python train.py --d_model=384 --n_experts=24 --d_expert=256 --vocab_size=25616 --rope_base=10000.0 --init_std_qkv=0.03 --optimizer="muon" --lr=0.00657 --schedule="cos" --final_lr_fraction=0.0 --seq_len=1024
Below are experts of layer 7 (counted from 0) of a mixture-of-experts language model. Rows are named router (the router's row for the expert), gate (a neuron's input weights, with its number), up (a neuron's input weights, with its number), down (a neuron's output weights, with its number) and show model dimensions 0-95. Each number is 128 + 24 x the weight over its row's rms, rounded and kept within 0 to 255.
Before each expert's rows: "raises" lists some tokens whose logits its average output raises strongly, later layers aside; "comes after" lists some tokens at least twice as common just before its tokens as in all text. This comes from a sample of Wikipedia text that the model never trained on. Tokens count by the router's weight.

# expert 23
raises: "-", "|", "===", "L", "R", "S"
comes after: "\n", "-", ".\n\n", ")\n", " |\n", "2"
router [157 111 143 100 141 119 143 115 124 120 143 173  70  90 135 118 134 130 149 142 154 163 178 130 109 125 142  99 111 131 149 160 135 158 134 102 147 159 161 143  99 126  95  84 125 146  86  90 158  97 119 153 145 130 138  94 137 118 111 150 151 132 102 126 106 104 134 158  62 164  87 161 115 142 152 105 157 111 148 147 131 128 136 156 151 114 151  97 134 142 114 115 114 143 126  98]
gate0 [111 125 128 176 157 123 160 124 159 143 184 172 119 127  98 131 157 147 163 137 123  85 148  89 126 179 149 166  99 123 124 148 114 101 108 123  99 129 132 160  83 116 111 137 116 175  89 116 128 131 115 120 131 151 114 122  95  93 132  95 135 156 182 115 161 108 107 113 109 121 145 140 145 115  99 107 155 121 121 153 103 121 136 111 162 107  67 103 131 125 157 125 155 142 138  99]
up0 [ 76  80 168 125 136 143 132 107  86 147 154 145 112 126 141 122 132 126 175 138 159 159 124 109 122 163 177 134 105 141 138 122 152 150 123 141 130 163 115 147 146 124 108  89 119 161 129 150 153 118 110 152  66 135 159 134 190 174 188  90 109 100  89 142 111 135 124 131 153 132 135 116 141 117 142 119 126 128 156  98 120  90  77  98  90 122 119 151 116 118 111  88 124 119 114 136]
down0 [ 98 156 117 116  99 153  91 111 100 139 159 124 171 155 141 120 159 111 115 116 133 120 122 128 151 151 169 150 150 136 123 106 147 150 180 149 109 115 156 123 154 133 113 143  82 122 118 141 158 147 115 106 136 110  93 127 133 128 194 152 148 102 102 124  85  96 126 120 131 157 106 133 157 148 134 115 128 143 116 143 173 125  95 129 112 125 140 116 113  87 138 114 107 143 116 147]
gate1 [119 156 133 135 139 130 166 119 119 118 106 125 128 141 171 124  95 132 108 164  91 154 176 146 145 126 130 133 134 147  83 159 106 114 131 126 103 131 115 153 123 141  80 149  98 107 100 158 107 132 128 129 142 127 154 118 131 140 109 134 156 142 129 147 103 103 179 158 144 161  92 125 145 151 150 125 173 116 128 144 144 105 131 168 106 143 120 134 142 170 125  84 150 131 154 134]
up1 [153 120 115 121 134 132 114 133 111 118 152 115 134 138 161 123 143  97 139 171 109 102 160 144 146 117 130 150 130 123 123 150 161 171 101  98 131 151 176 138 160 118 125 107 123 133 152 179 133 100 131 118 121 143 182  80 126 148 158 151 123 126 136 101 124 139 104  98 133 108 142 149 101  90 117 115 124 101 156 130 172 123 117 144 155 114 104 120 165  74 121 132 119  78 107  95]
down1 [138 176 133 172 146  94 121 163 130 138 140 150 100 158 157 104 125 101 141 134 154 116 101 120  91  99 159 119 147 134 123 111 127 156 161  76 121  83 150 136 134 125 148  98 143 132 186 111 117 135 123 163 122  97  92 112 137 136 116 131 155 113 165 126 139 138 127 128 186 117 120 132 134 118  90 138 186 141 155 113 148 109 137 144 112  87 169 138 134 161  74 123 111  94 114 103]
gate2 [125 141 113 163  88 140 161 179 108  84 135 103 118  82 139 146 112 123 104 159 127 108 140 149  99 115 124 119 131 167 136 164 124 171 130 113  94  91 115 139 125 112 119 129 145 142 163 103 119 115 118 165 156 135 101 126 150 123 129 144 160 112 105 134  77 129 100 106  86 116 106 136 108  85 130 148 129 140 179 111 101 142 165 153 125 125  95 111  69 132 102 125  89 118 125 116]
up2 [ 94 184 135 160 158  98 149 143 124 134 104 123  77 152 147 122 137 134 139 150 154 106 131 137 125 121 133 154 133 137 129 109 144 181 172 135 130 135 184 116 147  86  94 139 114 160 142 182 129 125 146 121 137 136 128 113 131  83 134 138 156 135 162 164 156 123 143 132 127 166  86 148 156 119 138 157  74 144 165 145 130 145 143 113  88 118  91 106  96 112 141 114 127 114 125 169]
down2 [130 135 163 141 204 111 160 134 118  89 162 113 154 146 114 134 139 113  95 152 132 143 143 153 108 117 112 101 125 136 154 128  83 137 109  84 132 123  91 143  97 127 138 130 118 113 114 108 148  67 127  83 127 174 150 119 114 144 145  90 120 102 152 143  86 141 113 177 105 128 123 119 140 159 115 127 127 102 150  96  54 157 119 136 172 124 120 123  97  97 153 127 132 128 136  93]
gate3 [139  94 133 117 153 137  93 138  71 121 101 122 121 181 105 139 150 158 140 162 109 108 136 100 170 147 117  87 127 143 148 127 146 148 149 119 110 113 149  94 124 132 103 137 115  92 157 125 107 124 127 109 107 169 117 142 161 151 129 132 107 132 145 170 137 120 140 137 142  83 156 151 145 110 109 110  88 151 152 127 124 142 161 113 134  78 116 120 118  72 132 157 117 111 135 146]
up3 [141  90  90 127 135 156 105 134  99 111 144 122 104  85 115 147 118 108  97 106 166 156 124 135 165 116 112  92 143  91 162 127 118 104 121 150 120 120 189 135 133 113 101 148 147 117 147 151 133  89 153 128 107 130 154 173 111 101 141 126  87  82 172 115 131 166 156 116  98 168 148 125 138 126  93 169 119 117 120 128 149 127 170 155 129 150 156 170 140 153 144 114 109 136 103 131]
down3 [121 123 178 167 127 136 151 147 152 127 130 135 113 135 112 163 115 108 116 135 159 112 166 120 122 114 126 131 133 138  97  93 119 175 132 144 112 104 105 108 117 143 133 113 161 121 110 104 151 106 119 112 126 122 115 145 117 129 152 128  82 103 116 152 110 111 152 138 139 144 113 108 111  75 126 118 137 109  70 111 107 147  99 144 127 122 182  78 149 160 140 159 116 137 121 147]
gate4 [146 138 109 147 138 155 130 122 117 104 148  89 124 106 142  89  92 107 127 140 158  97 128 125 133 162 137 156 109 150 119 141 188 165 133 114 107 121 144 172 109 130  82 107 156  95 173  72  83 124 121 176 146 112 137 111  89 124 137 106 111  93 108 128 117 113 141 178 131 109 125 178 143 119  93 120  94 152 120 103 141 115 122 118 127 122 147 123 119 126  83 142  97 148 101 118]
up4 [106 120 132  79 116 138 137 175 165 116 129 129 115 132 106 101 132 135 109 136 143 105 134 152 103 128 135 105  95 110 125 164 144 109  84 106  94 100 162 165 109 133 127 141 124 116 110 120  74 157 147 102 102 105 153 159 159 120 118 138 126 131 115 103 135 164 160 138 124 125 174 128 100 134 136 131 112 118 106 143 121  82 113 125 129 104  87 134  80  98 104 139 145 106 115 159]
down4 [147  94 108 118 157 152 162 132 131 124 125 151  85 148 157 145 119 154  92 137 145  91 156 108  88 154 107 125 117 108 167 112 133 106 138 146 154 135 107 146 142 131 122 133 121 177 106 102 142 140 172 119 156 117 174 120 139 106 112 154 136 115 150 103 158 160 105 109 145  85 139 139  74  90 119 103 143 110 145 150 152 119  98 115 125  95 132  92 127 100  92 169 107 100 115 148]
gate5 [123 152 123 115 144  71 144 152 131 149 122 107 142 106 124 117 117  97 139 139 132 107 128 127  90 142 109 129 157 102 124 123 176 135 207 121 102 133  85 141 163 111 109 101 124 119 116 160 102 158 157 115 126 139 110 159 143 139 134 142 132 130 131 121 113 147 100 105 144 136 148 143 132 107 124 154 173  91 154 173  92  72 139 120 132  98 149 113 120 141 140 141 104 143  57  83]
up5 [137 138 179 115 112 109 111 118 124 105 112 116 121 109  93 135 107  88 134 144 132 105 161 116 155 162 129 105 107 172  99 117 123 129 157 133  96 137  46 138 133 141 129 166 133  97 144 109 129 116 116 150 119 120 117 121 129 151 119 137 181 125 144 101 106 154 131 150 170 150 157 113 110 143 148  78 145 170 157 107 151 147  97 130 115 170 189 143 139 135 108 119 102 111 150 123]
down5 [117 131  98 109  85 179 126  99 135 105 124 136 124 110 124 108 136 122 166 134 103  83 130 112 122 145 133 147 168 147 141 162 119 181 136 179 121 129 131 101 107 162 149 121  91 100 108 116 142  93 109  96  93 150 133 185 137  89 104  99 149 115 114  98 145 143 152 143 156  96 130 114 131 103 159 168  94 138 126 159 112 146 125 118 124 111 154 116 155 110 158  82 107 163  96 136]
gate6 [139 143 125  84 145 120 125 122 125 111 109 166 110  89 143 125 136 121 110 143 151 132 153 136  81 117  94 128 116 112 157 163  99 108 159 142 157 149 134 148 124 120 127 115 101 148 133 142 151 110 161 125 117 133 128 143 143 142 161 129 139 109 128 138 150  89 132 129 155 119 126 152  92 124 117 142 182 117 133  90 113  96 129 107 141 130 142 159 110 153 141 107 137 146 161 135]
up6 [136  92 124 148 126 105 126 114 137 119 148 142 149 143  81 131 157 104 164 118 152 147 147 143 138  90 137 121 109  98 109 106 152  91 131  92 128 119 128 149 102 144 113 116 146 153 129  93  98 121 144 164 123 136 155 110 124 177 130 138 129  89 110 164 149 111 165 112 114 133 158 110 166 122  91 125 161 130  86 139 152 135 147 117 130 105 171 111 146 123 101  66  83 158 106 150]
down6 [ 99 115 159 119 137 150 117 125 118 123 159 129  67 103 151 160  95 135 102 116 134 145 126 116 145 138 131 133 111 124 119 122 121 100 110 137 138 185 115 129 118 178 153 122 133 119 176 127 131 110 109  96 135 120 121 117  95  87 141 105 145 140 153 103 134 132 132 123 137  71  98 162 155  94 146 147 144 163 123 107 129 140  71 145 143 149 130 103 117 148 130 142 113 151 156 101]
gate7 [138 171 102 116 106 172 139 109 140 179 152 170 106 112 133 136 145 160  99 120 111 159 114 161 129 109 149 118 129 158 124 120 176 133 165  93 122 115 121 126 166 138 128 117 112 170 135  91 154 111 115 144 124 120 180 156 138 136 174 121 201 129 128 172 130 101 132 129 152 145 122 141 132 118 176 130 131 116 135 155 135 122 115 160 161 147 148  89 151 120 115 119  58 137 122 108]
up7 [128 105 116 138 150 174  97 105 127 127 134 150 102 145 123 133 154 103 138 123 148 119 112 165 173 101 156 154 103 128 124 133 150 146 177  87  82 133 156 145 152 132 108 132 125 134 109 141 137 133 100 135 127 103 118 185 112 120 101 147 148  82 114 102 115 126 144  85 115 108 141  85 120 135 135 149 167 120 160  95 125 125 158 156 118 151 142 142 141 103 136  93 172 159 117 118]
down7 [120 125 103 137 119 106 116 136 111 145 127 115  72 160  95 173  85 135 162 114 128 129  94 129 136 122 131  84 108 127 155  94  75 180 108 109 153 133 172 165 117  94 138 153 130 114 125 133 157 129 134 146 134 109 121 113 143 142 131 177 160 114 145 134 136 136 121 100 151 140  76 151  83 170 107 152 147 143 121 113 124 113 129  72 111 147 101 104 120 111 125 127 143  94 126 164]
gate8 [155 100  86 103 105 130 112  80 152 143 161 125 107 116 139 144 136 143 155  89  54 104 101 113 104 103 185 111 141 155 151 118 139 211  80 134 132 157 104 137 125 134 133 136 114 102 143 102 130 137 147 111 115 103 102 143 142 158 155 104 114 126 120 156  48 153 148 149 132 118 124 128 142 116 118 138  68 153  92 135 116 137 150 134 115 131  83 110  94  95  92 116 112 103 117 125]
up8 [117 147 131 144 158 133 140 120 121 115 132 147 102 126 146 129 171 119 110 124  80 154 113  98 110 142 160 150 104 121 123  64 109  84 129 124 116  98  88 101 130 157 155 124 138 138 151 121 116 174 126  78 122 158 149 108 150 114 122 108 188 188 134 150 149 125 114  99 125 108 116 141 127 133  95 106  92 122 110 137 131  96 181 134 149 159 163 153 102 152 123 110 115 145 141 124]
down8 [158 175 115  99 114 130 124 118 125 138  89 124  87 147 142 107 186 150 153 145 140  67 126 146 100 125 160 114  90 135 127  97 147 106 113  90 121  93 108 163 119  99 149 142 164 117 112 142  85  85 132 129 128 120 122 139 136  96 136 119  85 110 124 153 121 115 114 115 111 127 119 124 121 127  98 104 208 138 138 124 116 133 131 144 115 109 101 172  96 122 111 147 107 132 103 163]
gate9 [150 128 140 118 146 115 126 105  97  93 102 127 132 110 154 150 140 127 118 112 111 163  99 115 146 174 197 137 142 148 104 165 119 119 149 125 136 131 113 151  90 153 131 119 161 135 111  99 120 132 131 134 117 127 154 120 103  97 108 131 124 124 119 130 174  90 118 127 144 130  99 168 203 132 197 134 143 117 137 139 130 117  98 151 152 123 101 122 114 110 151 120  91 140 108 127]
up9 [132 113 105 104 105 138 123 110  81 119  86 147 126 101 105 108 116  96 135 129 143 149 133 143 127  99 156 102 116 110 103 144 143 137 145  97  95 163 164 158 121 101 137 129 152 175  69 133 147 139 107 118 131  84 107 114 132 104  91  94 153 155 127 147 111 132 135 144 136 112 145 144  74  93 152  97 103  90 108 104 109 134 163 138 147 121 108 109 144 161 109 157 125 120 102  78]
down9 [140 151 141  99 144  99 116 164 183 164 143 127  99 166 129 118 102 164 135 162 128 117 115 162 185 102 134 152 116 104 148 134 123 113 127 101 171 152 126  98 139 112 137  96 141 170 111 133 130 148 140 135 129 118 185 112 124 165 125 125 100 139 170 143 126  98 162  78  95 142 133 116 114 178  88 118 153 122 144 133 133 137 120  87  85 122 125  94 120 122  87 141 118 166 159 109]
gate10 [153 131 134 125 115 141 149 100 129 103 144 102 148  89 130 161  82 124 107 106  95 184 118 171 203  93 124 116 105 123 134 138 129 120  80 127 133 133 139 109 126 130  81 119 131 137 102 118 132 129 112  93 159 104 130 142 122  90 106 180 117 122 120 114 124 136 145 207 126 148 112 116 113 135 179  79 128 100 100 110 123 100 122  95 113 111 138 105 145 102 142 108 136 117 116 159]
up10 [108 146 113 121 130 156 119 103  88 147 132 119 140 171 130  82 147 139 133 106 142  96 118 101 148 190 136 147 113 140 119 140 160 111 141 116 143 191 126 118  94  95 160 165 140 112 135 121 100 181 107 136 140 116 107  64 133 127 119 109 126 140 132 126 145 130 123 121 105 198 109 103 135 104 125 153 119 159 138 123 115 119 128  95 131 132 120 134 166 139 159 124  90 115 112 166]
down10 [133 145 181 149 102 120 144 124  78 148 118 160  96 131 161 139 135 131 156 167 107 105 146 134 118 151 144  67 129 104 132 113 161 124 115  88 140 123 109 140 136 129 160 157 131 182 164 128 133  93 113 188  95 119 121 136 131 119 124 147 151 158 110  89 130 107 129  87 155 110 113 139  94 135 149 103 137 134 157 110 141 103 145 157  91 136 159 122 122  98  97 131 148 146 104 119]
gate11 [166 169 110 137 114 139 130 129 124 105  71 130 117  80 126 144 167 116 118  94 127 157 105 121 153 141  98  84  85 146 159 141  94  88 122 147 119 189 151 113 160  76 134 140 134 173 122 139 129 147 137 163 131 155 140 117 123 146  86 141 135 162 113 137 118 122 137 104 130 151 147 113 137 131 154  96 163 158 122 153 113 117 113 108 134 150 128 122 136 118 131  73 141 133  92 142]
up11 [117 168 119 146 141 143  92 128 132 122 141 113 154 160 111 132 144 143 105 117 168 123 125  86 145 121 110  99 131 134 116 140 127 134 123 123  80 129 157 155 106  97 122 101 118 117  92 156 137  76 179 117 111 118 162 102 159  81 137 119 136 134 132 117 126  94 136  74 153 145 125  85  91 137 115 173  75 156 171 119 108 102 130 128 131 105 119 110 133 150 112 145 154 131 138 109]
down11 [126 119  89 123 100  97 104 127 127 110 121 107 135 162  99 160 144 130 118 120 131 134  82  77 174 144 144 148 111 108 104 137 104 158 112 129 127 121 142 106 115 118 120 115 146 139 117 152 151  78 116 137 129 159 158 104 113 131 125  93 139 107 144 140 118 129 147 109 155 139 138  82 114 108 169 186 135 151 132  98 121 110 110 103  96 150  88 101 132 147 139 103 121 135 135 155]
gate12 [157 164 103 141 142 117 167 120 136 116 133 117 144 110 161 130 160 121 110 137 154 161 151  78 122 159 128 136 123 156 138 139 159 130 114 116  99  95 152 116 171 153 113  63 141  98 130 118 157 154 140 141 132 176 177  87 169 166  99 114 160 126 140  93 175 171 162  81 125 147 123 129 135 111 149 132 143 131  87 142 130 115 143  73 118  98 137 148  53 121 104 125 136 115  90 104]
up12 [132 129 179 169 122 122 107 113  89 138 142 120 107  95 132 142 142 158 156 117 127 147  72 127  97 113 116  86 117 116 160 131 135 139 105 101 113  83 117 110 176 111  93 156 115 108 151 122 112 165  95 126 153 153 121 109 155 152 130 133 129 105 139 153 164 123 128 137 121 115 145 153 115 122 110  84 146 168 149 137  92 123 125 133 147 158 132  88 151 118 128 132 114 166 107 139]
down12 [103 170 160 126 163 154 145 154 133 116 109 158 115  98 130 132 109 140 148 102 116 122 125 132 101  93  94 157 150 110 141 139 176  92 127 144 153 134 105 135 158  93 161 158 127 130 134 156 159 121 143 161 135 129 106 102 139  82 156 106  88 107 180 151  83 141 109 118 122 158 157 105 123 147  94 171 104 148 138 135 135 122 118 125 119 111 142  57 116 160 142 125 144 186 153 156]
gate13 [108 171 127 133 118  96 119  94 116 172 163 156 139 120 144 163 135 160 112 137 140 148 116 126 102 105 146 149 125 128 112 152 111 148 136 113 113 102 144 145 108  95 135 116 163 103 109 130 212 135 121 119 141 142 152  89  98  89 103 152 126  74 110 101 144 134 174  88 177 171 150 167 106 131 122 110 120 102 130 131 122 142 178 117  95 163 132 110 106 104 151 113  68 125 184 153]
up13 [131 145 156 158  96 145 190 144 199 108 126 120 141 129  98 143 142 136 136 116 108 135  93 115 130 144 156 166 122  85 110 121 143 128 144 118 123 122 118 161 130 141 130 137 138 106  95 122 107 135 161  83 139 132 146 186 102 124 167 142 196 107 144 118 133 117 146 149 121 160 148 105 120  75  97 174 117 142  96 111 135 104 123 159 125 139 126 150 109 130 181 136 127 151 164 118]
down13 [185 139 152 177  97 121  83 144  74 115 159  96 123 136 150 119  61 126 116 153 107 121  52  96 147 171 109 144 133 139 104 135 113 128 100 123 176 122 177 122 143 163 144 136 117 109 105 154 113 115 167 143 115 112 155 106 149 123 131 149 176 127 117 115 122 133  88 154 132 119 128 124 120 161 120 108 153 163 142 108 127 129 124 108 101  72 111 126 151  88 134 149 109  93  62 140]
gate14 [130 134 126 132 147 121  80 175 130 142 163 166 166  80 154 126 143 183 133 147 157 147 175  81 123 133 126 110 134 138 114 149 138 153 107 101 104 119 123 145 130 106 129 125  97 121 114 125 134 117 111 105 105 125 139  98  80 129 130 138 109  96 143 152 143 156 150  58 110 125 161 141 147 119 139  96 182 116 169 160  88 149 137 120 122 130 150 168 167  89 140 121 124 105 106 149]
up14 [137 119 122 121 161 116 131 113 125 122 170 110 128 126 171 137 148 110 131 137 137 129 117 110 116 157 131 133  88  97 190 116 119 117 132 127 112 113 108  82 111 142  91  76 135 131 118 127 159 134 180 147 146 158 142 129 155 145 132 128 129 112 108 127 123 113 131 105 103  84 112 159  90 177 127 143 150 114  98 131 157 107 193 190 110 139 131 111 116 140 158 103 107 128 131 180]
down14 [125  97 149 132 140 143 140 110 122 144 138 123 173  86 135 148 147 151 144 143 124 117 175  91 147 119 127 149 157 125  89 175 138 129  70 160 121 143 109  68 141 158 127 112 118 160 153  96 115 106 120 141 139 146  90  94 148 117 142 171 131 171 134 125 155 100 174 110 107 112 101 128 146  90 137 123 125  89 124 142 159 115 147 123 151 145 158  86 134 133 122 129 156  91 119 146]
gate15 [155 136 111 120 136 155  86 150 135 127  99 121 170 117 136 128  99 103 160 155 123 144 164 158 164 132 142 108 146 117  80  58 116 124 129 137 132 122 138 104  89  97 135 149 117 135  88  74 115 126  78 155 129 124  74 124 145 119 126  64 107 136  79 121  96 116 117 158 118 133 151 146 110 128 149 101 163 135 109 108 132 129 121 160 109 154 162 137 139  94 155 134  98 158 151 132]
up15 [147 113 163  94 171 128 132 108 142 112 124 135 128 113 134 139 126 151 131 102 119 101 149 126 114 140 141 169 168 152  91 162  77 115 158 180 101 126 118 129 149 134 125 106 136 100 139 126 145 124 172 134 156 153  95 159 128 104 127 120 122  82 172 159 126 106 131 112 159 158  90 164 153 114 122 138 185 119 158 156 112 155 135 139 188 131 108 129 110 120  99 138 133 118 119  77]
down15 [103 157 162 128 154 136 132 140 145 127 133 116 161 120 157 131 137 112 140  93 128 128 135 138 155 117 115 131 121 103 133 152 166 123  86 156 124  99 122 156 138 124  99 135 126 156 131 152 117 154 180 119 136  92 150 133 123 127 111 110 179 111 102 112 139 108 109 123 105 116 101 153 144  74 124 145  82 157  91  94 126 186 125 162 143 150 133 136 106  98 112 127 103  75 163  96]
gate16 [ 91 162 102 110 129 149  93 147 111  95 137 124 147 172 112 138 109 156 139 121  60 119 147 107 129 100 163  96 123 100 128  90 110  92 144  99 115 121 147 137  98 116  94 177 131 126 132 123 108  98 129 104 158 149 128 112 134 169 148 143 110 108 139 136 133 113 154 145 146 149 131 142 136 135 123 138 139 109 163 126 139 123 119 156  95 127 137 144 126 105 159 149 138 142 111 132]
up16 [135 100 133  97 135  93 148 123 170 102 116 160 143 170 131 159 122 126 147 152 132 153 121 107 102 170 124 135  89 133 162 160 172 145 124 122 131 140 131 133 143 108 140 106 121 148 168 107  87 171 128 126 148 143 121 168 167  96  79 139 120 145  99 147 106  96 138 107 122 132 153 144 153 133  99 129 151 126 138 123 131 110  98 192 108 141 100 143 122 143 147  92 163  81 114 115]
down16 [121 149 146  94  95  91  63  95 122  96 152 156 124 159 149 130 112 126  98 119 155 127 131 129 156 122 120 144 161 144 161 146 160 172 127 155 104 167 110 101  95 113  97 139 103  99 120 111 121 122  82 127 138 141 118 128  85 135 127 137 147 113 140 121  94 116 142 133 134 118  94 126 124 104 171 146  92 145 130 122 144 104 133 168 119 136 121  99 147  63 116 125  84 173 151 138]
gate17 [138 129 126 105 137 127 178  88 132 139  81 122 122 140 197 109 123 156 170 132 120 160 126  83 169 124 164  93 145 166 125 136 110 143 163 115 130  86 122  73 165 147 119 105 145 158  95 111 112 166 140 110 154 173 116 124  80 116  98 124 162 123 125  83 137  96 123 113 151 117 131  94 108 130 146 100 116 100 157 172  77 114 103 153 158  92 114 140 133 145 102  88 147 104 122 128]
up17 [173 151 137 157 105 114 101 177 150 146 141 145 128 138 104 126 162  94 129 105  87 101 178 160 116 108  83  84 156 138 129 114 156 107 143 132 119 177 139 101 148 149 156 102 123 138 126 148  76 129 147 130 115 128 143 155 125 136 102 113 140 153 141 122  92 127 133 171 125 130  86  70 121 129 116 142 115  86 150 116 141 141 136 102 146 150  78 100 129 192 114  96 130 119 125  78]
down17 [ 90  89 139 137  82 116 179 123 127 114 118 165 130 146 122 116  86 155 151 138 193 120 131 146 112 143 113 105 116 185 131  97 126 182 128 117 120 112 147 150 123 118 159 122 128 120 147 142 115 146 154 147 168 122 123 153 141  82 119 141 135  99 136 155 108 167 104  89 131 123 156 151  88 175 115 135 133 108 108 141 143 129 153 172 137 162 110 148 106 107 152  63  98  96 134 114]
gate18 [157 110 151 135 118 131 101 136 136  79 137 140 126 157 139  93 117 118 137 117 148 161  94 156 146 171 156 131  92  92 127 132 136 130 153 143  93 145 116 133 127 125  98 127  93 127 156  78 160 107 135 125 150 112 102 140 125 124 116 153 113 112  83 116 176 144 105 134 109  97 100 138 130 134 137 128 146 127 116 151 132 129 115 109 167 163  97 125 134 147 147 102 110 145 119 108]
up18 [149 137 177 109 131 104 126 126 136 149 117 146 112 150 103 140 153 102 125 120 124 128 132  74 142 161  99 133 157 118 128 138 140 130 131 165 168 130 134 110 147 133 104 128 123 135  83 173 153 157 108 122 138 133 113 147 165 152 125 107 137 142 138 148 164 132  92 173 129 128  98 113 141 131 164 103 132 105 160 128 114 161 115 139 152 110 136 143 125 124 114 125 133 137 144  97]
down18 [ 67 172 146 131 150  94 116 128 119 146 140 112 132 113 139 154 153 155 109 128 109 118  90 140 110  77 111 132 153 136 122 115 125 136 121 164 122 107  99 105 118 121 116 129 143 106 160 106 127 155 158 113 158 161 102 136 150 109  72 140  95 136 158 102 133 137 153 172 127 123  93  90 141 138 134 154 174 111 139 149 152 145 142 102 151 137 120  86 139 130 138 125 126 107 120 138]
gate19 [122 115 144 167 131  94 161  83 133 117  33 162 145 117  90 135 125 108 145 138 142  63 125 112 118 163 130  71 147 129 123 128 131 151 150 138 105 151 128 135 119  99 140 133  96 154  85 137 143 136 131 175 126 144 117 114 115 101  93 138 133 134  88 138 142 125 125 149 119  91 141 155 121 117 140 130 109 129 127 130 106 122  98 119 127  87 117 126 106 141  98  84 124 116 100 125]
up19 [127 111  98  87  94 144 119 111 116 178 156 125  74 121 158 147 142 149 124 133 163 148 162 139 126 112 127 141  97  88 125 135 166 140 100 118 121 122  85 151 130 100 100  94 139  93  86 152 148 119 124 131 135 113 119 160  95 135 124 139 119 102 118  99  90 113 149 130 104 143 162  87 115 112 158 116 104 114 183 175 142 120 141 137 136 120 179 196 117 139 121 158 141 151 116  95]
down19 [103 104 136 104 158 139 102 182 145 110 167 152 115 117 120 159 117 119 133 113 119 157 123 121 119 142  90 119 139 148 121 159 113  74 160 118 134 108  94 108 105 178 131 157 120 119 128 131  89 164 173 137 126 147 115 141 172 121 123 102 173 154 152 125 144 116 126  80 118 184 122 113 142 134 111 132 169 173 118 112 109  82 138 152  91 118 137 117  97 141  64 125 159  96 118 106]
gate20 [104 119 150 105 134  84 140 136 152 139 120 131 110 108 164 123 132 120 148 121 180 111 150 153 149 126 144 120 146  95 140 140 119 101 132  99 170 117 160 128  99 150  94 138 128 117 127 159 146 138 123  97  93 160 153 134 137 115 115  76 141 113  94 177 116 171 138 131 116 116 149 159 131 137 148  93 112  86 165 152 126 135 140 130 145 121 146 118 186 143 116 117 164 129 140 155]
up20 [ 98 105 171 147 130 127 130 115 121 153 139 101 115 127  73 141 161 122 121 123 114  90 114 112 107 109 100 134 141  86 155 154 150 116 127  93 118 140 157 144 127  94 176 141 135  81 140 145 125 131 179 108 145 162 158 160 129  95 118 129 114 175 132 130 131 136 177 132 118 104 149 108 135 121 159 152 143 135 108 107 115 128 139  89 122 141  95 125 151 122 147 159 122 136 128 164]
down20 [130  79  94 127  58 128 131  86 154  96 135 127  99 110  96 160 122 151 141 142 172 148 109 133 142 158 159 134 109 123 123 126 133 180 175 134 160 126  96 161  92 128 107 145 179 124 107 101 122 109 119 110 154 175 107  81 134  61 117 130 139 108 127 115 180 132 129 154 191 163 140 150 104 132 159 115 134 145 123 132  99 123 158  94 162  93 133 140 163 132 116 150 163 112 117 120]
gate21 [121  80 114 105 170 162 140 104 104 160  89 142 121 145 145 133 155  94 167 168  94 121 118  96 153 111 158 134  84 121 118 125 139 127 150 100 120 115 162  99 104 140 151 143 110 134 118 136 168 135 127 117 125 143 131 155 118 126 138 133  92 127 151 121 112 163 120 116 138 144 104 158  94 145 115 127  99 115 106 177 102 143 132 167 138 120  97 113 116 102 169 133 125 141 131  86]
up21 [104 121 157 152 134 132 116 122  96 136 158 103 154 143 109 117 130  95 127 130 131 135  98 105 100 144 151 136 118 118  98 111 119 138 104 118 133 162  99 123 133 153 127 119 160 129 131 133 126 150 120 140 118 116  73  97 146 147 101 122 153 127 138 132 112 138 123  89 132 157 146  94 165 165 115 170 130  99 118  92 150 136  95 102 116 133  97 140 118 180 140 115 127 118 138 161]
down21 [114  99 137 121 113 146 103 121 141 111 101 151 152 136 102 133 120 134 126 155 107 128  94 141 130 152 117 156 127 132 124 155 130  93 112  92 149 157 125 125 129  96 151 107 110 100 131 166 165 140 125 134 109  73 120 158 146 133  94 124 139 147 124 121  93 128  90 152 110 144 151 127 155 127  91 151 173 125 167 126 133 163 151 126  90 103 118 129 116 131 148 130  89 119  97 124]
gate22 [176 104 103 116 126 182 102 171 147 157 147 137 156 173 142 109 159 178 130 127  98 141 141 144 110 118 140 154 123 139  63 144 111 141 154 130 116 117 113 117  80  89  77 131  85 142 133 104  90 101 165  94 117 142 146 141 117  84 145  77 126 125 184 109 105  75 140 132 147 107 102 113 110 138 135 100 105 119 105 152 170 145 142  96 133 128 155 115  92 151 135  82  93 129 112 114]
up22 [176 157 104 146 117 134 136 174 119 142 166 149 108 102 123 120 124 144 116 149 162 138 128 164 136 113 158  96  63 170 136 113 140 139 128 132  84 140 119 126 148  73 138  80 104 161 181 114 145  87 131 139 112 167 142  88 116  67 107 112 104 133  94  97 135 123 148 102 164 160 163 122  77  93 113 166 111  79 139 105 140  89 155  97 138 105 120 119 127 131 128 151 150 176 136 139]
down22 [181 139 160  98 143 141  81 100  90 102 102 119 158 167 115 110  89 135 129 114 102 131 145 150  96 137 115  91  90 152 162 131 132 142 138 125 156 141 141 126  96 123 160 155  94 142 162 110 129 137  98 119 135 182 115 163 131 124 154 108 135 143 137  91 126 107 117 120 134 123  90 121 144  99 120 116  99  74 101 128 134 113 139 108 112 160 137 116 136 141 114 158 112 151 133 113]
gate23 [145  61 106 149 142 117 128 133 131  77 120 152 104 103 152 138 111 158 151 122 137  79 162 148 129 126 113 137 126 106 125 157 133 135 172 105 133 145 135  89 122 172 116 101 113 132 160 131  89 135 103 148 146 160 205 171 135 104 155 161 117 157  89 121 117 116 124  90 140 127 168 175 160 130 114  76 118 150 117 136 105 117 108 181  96 153 103 140 121 115 118 147 146  96 116 117]
up23 [124 135  93 124 133 115 114 116 122 151 170 132 111 151 101 133 154 114 125 161 111 127 144 139 115 108 133 114 116 159 102 146 136 108 114 159 120 128 210 126 151 145 161 122 143  89 125 131 123 145 143 123 156 152 103 181  65 127 119 138 107 140 159 102 107 138 115 144 147  89 113 162 160  86 131 112 130 110 141 154 139  92 104 199 155 117 153 100  98 140 130 182 138 133 162 148]
down23 [177 104 100 130 133 107 138 120 119 118 131  93 122 132 105 152 117 104 156 109 199 174  93 130 115 101 128 134 113 122 115 131 153 155  93 184 128  77 122 131  93 120 109 155 112 121 151 111  82  97 130 145 127 166 128 153 153  88 111 130 158 104 187 104 120 122 183 123 155 145 117 134 126 117 175 122 108 117 134 131 129 135 150 138 142 166 173 135 116 109  97 151 143 131 156 139]